{"d_shared_expert": 0, "routed_scale": 1.0, "init_std_router": 0.0294, "norm": "rmsnorm", "tie_embeddings": "early", "batch_tokens": [32768, 65536, 131072], "seq_len": 512}
Below are experts of layer 7 (counted from 0) of a mixture-of-experts language model. Rows are named gate (a neuron's input weights, with its number), up (a neuron's input weights, with its number) and show model dimensions 0-255. Each number is 50 + 10 x the weight over its row's rms, rounded and kept within 0 to 99.
Before each expert's rows: "mostly gets" lists some tokens that are sent to it at least half of the time. This comes from a sample of Wikipedia text that the model never trained on.

# expert 4
mostly gets: "á", ").", " John", "í", "\".", "es."
gate0:45 48 55 59 58 69 68 48 67 53 56 57 71 67 58 57 49 47 36 34 32 48 42 57 46 44 54 62 62 33 53 36 63 46 64 57 45 45 63 52 41 61 18 41 58 54 38 65 60 42 38 50 62 59 49 65 47 37 38 48 53 33 56 58 59 38 52 43 61 51 49 46 48 51 51 54 40 66 39 51 34 42 59 62 60 63 59 34 65 54 33 33 37 53 53 42 54 58 50 61 54 55 57 46 45 45 56 48 35 55 60 40 45 64 35 61 55 54 41 38 73 45 37 55 61 52 46 29 38 42 56 57 40 55 46 51 49 40 54 56 44 40 56 41 32 60 72 43 58 41 59 47 42 65 61 52 55 56 44 50 78 63 69 45 72 48 52 51 54 72 44 52 34 31 38 42 53 43 47 35 65 43 39 55 66 63 42 51 46 52 53 39 63 50 57 57 52 36 51 42 46 44 55 54 49 50 32 39 43 43 53 53 48 57 40 29 47 33 54 52 46 68 49 41 48 51 47 48 39 44 58 54 47 43 62 49 48 64 49 62 46 56 47 44 39 72 36 49 36 49 46 50 43 59 48 49
up0:44 56 41 56 61 33 63 55 48 39 33 42 48 49 47 41 62 47 46 63 50 38 42 45 46 58 35 58 61 48 50 50 60 49 52 39 41 38 34 66 56 36 53 41 48 50 55 43 55 52 40 47 45 57 50 30 49 49 52 60 49 60 39 56 51 58 57 40 56 47 55 48 51 60 61 34 43 39 55 39 52 44 54 66 45 72 49 50 50 44 36 51 73 27 34 59 37 33 55 59 41 54 61 49 68 46 45 51 47 51 43 49 43 61 43 58 79 50 39 50 48 48 48 39 42 61 50 45 51 43 28 57 54 47 39 47 38 40 64 44 40 36 46 54 54 50 39 35 37 51 47 43 46 53 59 43 64 38 46 43 54 41 55 58 36 59 33 61 58 49 50 32 47 65 58 65 43 78 27 52 55 58 54 58 53 45 65 61 71 47 30 36 55 43 60 24 59 32 59 53 63 61 50 53 44 44 59 55 57 48 52 54 48 67 49 58 68 49 43 48 33 52 47 52 59 29 36 62 67 42 34 54 37 33 40 57 53 36 53 28 34 45 33 59 53 48 60 55 38 48 37 59 40 45 39 45
gate1:32 61 40 48 44 52 56 63 53 45 58 61 51 43 62 61 54 64 46 22 48 62 53 44 36 45 60 42 53 40 48 36 47 49 70 54 68 54 36 55 55 50 45 81 40 53 54 40 48 52 48 45 52 42 41 32 49 35 48 50 38 42 52 53 41 40 67 48 47 57 66 55 50 49 66 65 56 62 37 50 43 33 40 57 32 38 43 45 52 51 41 62 53 50 59 58 54 43 55 35 40 54 50 56 68 31 61 53 53 51 49 45 54 62 51 52 67 74 47 55 36 60 55 74 67 44 65 68 52 42 62 30 60 62 40 52 57 70 65 54 45 58 53 63 50 67 45 38 61 59 63 58 54 33 53 62 66 35 57 59 35 54 51 52 37 42 50 55 57 60 44 50 43 57 66 70 58 43 48 36 55 46 49 47 52 44 38 50 49 49 40 39 34 53 51 60 55 48 66 67 54 51 61 67 50 59 62 44 41 48 54 51 55 71 63 65 36 37 48 55 46 45 35 68 42 54 50 32 60 50 52 43 47 51 44 56 43 34 45 64 49 49 37 47 54 46 65 44 47 46 47 33 55 62 38 43
up1:41 58 60 46 36 30 49 43 45 51 50 64 53 62 62 65 64 44 48 57 53 33 63 66 53 65 36 63 54 48 33 49 36 58 46 48 67 35 38 49 52 68 53 28 50 66 64 33 52 54 57 58 63 53 41 51 50 39 61 61 57 46 47 58 61 64 61 38 43 56 41 36 33 54 51 39 44 51 47 50 51 56 42 48 45 51 55 77 51 54 40 59 45 47 58 51 39 48 56 45 46 55 59 55 58 43 64 42 45 55 41 51 46 61 50 48 56 56 46 48 67 44 52 27 71 48 59 45 37 46 63 45 41 61 63 67 45 46 51 54 63 52 40 62 71 42 67 48 52 47 42 61 60 42 37 46 44 36 73 39 44 59 51 58 56 53 30 47 41 60 37 60 39 52 54 55 44 61 30 66 51 66 34 37 51 52 52 46 75 48 46 42 39 36 58 63 51 70 39 67 46 57 28 34 43 37 41 39 65 57 50 52 54 32 49 58 65 38 68 36 46 52 48 48 34 37 42 61 68 57 50 53 51 56 42 50 53 45 48 53 48 49 42 35 45 57 43 45 42 49 43 49 61 43 30 46
gate2:49 54 54 47 56 53 28 68 37 61 46 45 37 69 47 56 58 42 55 63 63 70 58 37 64 55 44 71 64 49 37 55 63 38 57 54 47 61 41 52 57 51 56 33 49 41 44 36 61 60 49 39 55 37 56 55 47 33 55 65 58 36 44 53 66 64 71 39 55 40 50 40 41 35 46 56 51 59 45 57 45 31 47 60 34 35 33 57 54 46 36 62 50 50 44 56 58 57 45 59 50 55 58 58 68 47 70 46 52 60 62 48 46 50 51 37 53 68 38 57 56 40 52 62 56 44 44 45 60 43 43 62 47 68 43 67 64 47 48 26 46 39 23 57 50 56 43 40 64 57 69 43 59 58 44 55 58 25 45 62 57 51 64 51 69 40 48 43 51 34 48 44 31 47 57 27 58 39 41 49 55 42 39 45 35 43 55 35 48 51 55 63 45 67 47 47 56 53 44 62 57 53 66 60 63 63 41 56 40 67 51 55 58 39 41 49 57 57 59 48 62 49 52 55 57 48 31 23 52 58 51 66 39 35 50 43 54 54 55 56 50 43 56 53 48 59 44 56 56 51 56 52 45 54 40 61
up2:50 38 39 34 58 56 48 53 60 48 48 44 36 45 62 60 53 60 55 56 47 47 47 63 41 47 39 47 69 36 53 51 44 29 35 42 61 65 36 54 44 74 52 28 45 43 49 65 44 50 46 58 52 62 68 48 40 68 58 46 52 49 32 49 58 39 57 53 41 47 54 34 53 50 66 42 50 61 40 52 50 50 65 61 54 48 53 38 53 54 56 42 42 76 36 36 33 52 56 48 44 57 63 61 42 65 40 44 69 65 55 55 35 55 63 38 55 46 51 58 59 48 27 61 43 34 45 54 40 40 61 41 43 43 44 45 42 50 60 43 61 59 47 41 51 44 39 53 38 55 50 63 54 42 44 61 29 45 41 59 52 41 47 68 43 53 51 44 36 59 38 42 40 66 56 42 51 60 30 59 35 59 62 47 47 63 54 35 42 55 49 70 38 48 26 42 62 39 62 42 32 45 53 61 54 40 56 48 53 42 30 49 36 48 57 61 64 55 53 49 49 45 46 42 50 33 35 38 42 59 49 59 58 45 36 60 36 41 68 49 46 55 50 43 59 61 66 35 54 65 49 46 36 75 50 52
gate3:56 46 69 54 44 42 53 48 47 59 39 50 52 45 67 68 39 47 71 54 52 41 62 39 71 37 56 49 32 61 67 48 38 45 49 47 54 50 42 36 54 62 55 54 54 68 42 44 50 42 56 53 52 49 60 56 40 53 55 46 49 57 56 51 64 39 35 59 43 38 40 46 44 34 41 53 48 43 49 34 49 59 52 62 66 40 58 43 56 29 47 43 59 61 62 54 58 42 52 53 56 41 63 48 53 63 65 50 42 58 44 51 50 51 48 38 69 53 41 68 71 44 41 72 68 49 59 52 63 44 58 54 45 57 36 43 53 55 52 46 34 51 55 63 60 49 45 44 37 31 32 66 38 53 54 61 51 51 60 42 54 65 56 55 42 48 48 46 43 38 33 56 40 50 60 43 59 48 51 54 42 58 83 59 54 39 60 34 47 53 52 49 46 53 48 62 46 28 73 63 58 52 51 56 64 55 33 35 48 58 35 51 28 51 35 40 47 38 44 41 50 32 55 67 68 42 54 53 53 56 41 54 36 35 50 40 47 54 52 70 53 66 64 61 52 36 41 65 54 58 48 60 44 32 68 50
up3:57 47 57 56 43 44 56 57 60 51 43 41 50 49 39 59 51 73 46 61 52 54 63 61 58 42 45 63 53 46 31 48 59 50 38 55 43 36 42 46 51 57 33 39 48 45 46 59 64 36 68 70 60 41 42 53 66 54 32 45 49 37 63 64 43 46 33 43 47 58 57 57 51 36 54 35 44 43 48 60 52 58 49 34 33 64 48 47 48 51 53 76 69 52 42 40 45 46 47 43 63 62 72 48 42 50 33 34 38 54 67 65 54 56 59 57 43 41 42 50 33 52 51 45 39 38 45 66 52 33 63 38 45 54 45 61 44 57 46 53 59 51 50 45 37 51 47 34 59 50 57 31 64 65 44 40 40 42 58 39 24 54 59 48 52 42 51 68 38 37 48 50 57 46 39 43 46 48 56 41 60 67 43 67 33 60 48 59 53 50 39 42 62 55 33 61 54 57 57 41 40 53 47 37 46 37 57 39 42 46 55 39 47 35 39 37 58 47 62 53 45 45 46 32 45 47 75 42 34 61 69 29 39 45 28 57 46 57 44 51 45 46 60 45 54 51 62 44 26 59 36 50 46 49 61 52
gate4:56 56 40 54 34 47 42 44 36 53 50 56 42 53 60 63 43 34 52 43 52 41 54 34 48 49 58 54 36 61 53 48 55 37 39 58 60 39 49 48 39 58 45 42 64 60 55 63 55 47 51 49 59 50 45 37 46 40 66 58 45 46 39 48 61 62 51 39 62 55 36 58 32 42 50 56 53 49 49 47 46 64 53 25 69 45 56 48 45 34 51 50 48 66 46 62 39 51 50 56 48 59 40 20 45 55 68 62 61 61 70 58 67 52 49 45 34 44 48 53 73 67 52 50 72 44 52 54 44 44 49 42 50 51 61 57 54 74 43 53 54 55 44 54 49 58 43 41 60 57 45 50 60 36 52 65 59 40 67 44 55 41 56 43 40 64 57 45 66 51 73 51 55 47 70 20 53 62 71 60 56 56 64 36 58 47 24 50 49 67 56 50 45 52 52 81 55 58 46 53 36 61 62 53 52 48 60 42 61 39 30 53 46 41 50 54 61 58 39 70 64 57 40 52 58 56 40 46 49 50 34 58 47 54 59 44 54 58 42 40 59 48 61 55 44 39 41 43 43 36 41 34 61 49 48 68
up4:66 71 44 52 33 52 42 61 47 47 57 40 44 42 60 44 50 47 58 49 47 45 20 55 48 47 46 55 45 31 40 49 65 36 38 53 47 63 34 48 59 50 29 46 55 41 58 56 42 59 53 54 45 51 58 27 43 18 43 39 46 49 48 51 44 55 67 45 50 68 46 31 49 38 47 44 42 55 28 34 57 65 45 55 53 61 70 38 44 42 55 49 38 33 49 36 47 47 54 55 57 47 53 35 63 71 47 49 49 49 48 52 40 41 46 46 43 45 38 61 45 54 60 64 60 39 54 63 55 59 40 45 68 74 40 58 49 52 57 48 49 44 45 39 51 50 65 55 53 61 43 54 49 35 48 47 63 43 38 58 54 45 49 32 37 40 44 41 47 52 34 55 34 51 45 48 64 54 55 53 41 55 46 35 47 47 37 61 43 48 23 56 55 40 63 48 53 51 46 22 61 63 43 58 60 53 41 44 57 36 63 58 48 50 30 44 59 57 46 46 55 45 52 59 56 30 23 41 56 40 35 48 47 46 55 41 61 55 46 48 36 43 51 66 56 23 60 57 46 66 54 55 55 54 34 54
gate5:34 42 48 41 52 39 85 59 50 56 53 61 42 50 54 61 37 52 59 63 40 42 37 51 65 38 46 51 50 38 43 35 61 51 69 57 43 50 48 44 58 53 52 47 42 72 50 74 50 47 60 41 50 60 42 48 48 37 51 47 27 47 48 38 50 54 57 45 47 52 57 51 54 46 50 55 54 47 42 53 52 39 59 50 48 49 52 42 29 49 50 38 47 42 60 55 55 55 39 58 42 45 42 47 51 45 53 51 58 58 73 59 47 46 46 64 60 45 68 37 38 53 62 50 38 68 53 59 44 49 57 40 66 30 44 50 40 51 56 45 30 39 42 43 60 38 45 64 50 44 74 33 45 34 59 29 38 58 46 61 30 51 51 41 30 44 41 29 53 68 63 40 60 60 52 58 53 55 54 49 34 59 22 47 64 58 58 43 44 64 46 53 51 55 59 35 47 42 44 56 43 54 56 62 50 28 72 57 40 46 40 63 69 42 52 54 56 66 57 60 58 41 43 58 53 58 43 45 48 39 46 41 34 43 60 52 49 44 39 48 55 46 43 40 48 49 51 41 51 71 50 63 41 81 57 62
up5:46 53 39 49 51 46 57 48 57 29 72 67 39 44 51 50 46 50 50 59 74 47 58 66 63 54 27 34 47 59 50 46 57 45 50 63 49 53 67 36 57 42 57 43 54 39 46 55 47 34 63 34 67 50 43 38 65 52 56 46 58 40 57 83 46 51 63 67 45 50 56 32 54 59 41 36 64 51 41 54 40 56 43 54 50 24 68 31 55 55 42 45 47 36 51 60 39 52 50 37 38 58 66 50 55 54 42 53 80 52 44 43 41 39 55 67 52 65 38 53 57 42 49 53 53 39 52 59 43 43 44 40 49 51 51 36 59 44 41 61 64 63 51 53 47 41 64 49 48 55 51 41 54 68 52 35 48 53 63 51 44 48 38 54 53 49 45 74 63 58 50 72 58 43 41 48 63 71 40 49 48 39 51 56 53 48 48 49 57 48 46 53 43 43 50 35 70 51 55 45 57 62 51 41 44 66 47 48 31 47 56 54 40 34 41 41 47 60 51 40 37 56 45 45 49 42 73 69 61 55 55 41 51 52 59 53 56 38 53 58 72 44 30 38 47 38 33 41 56 56 57 59 48 42 59 55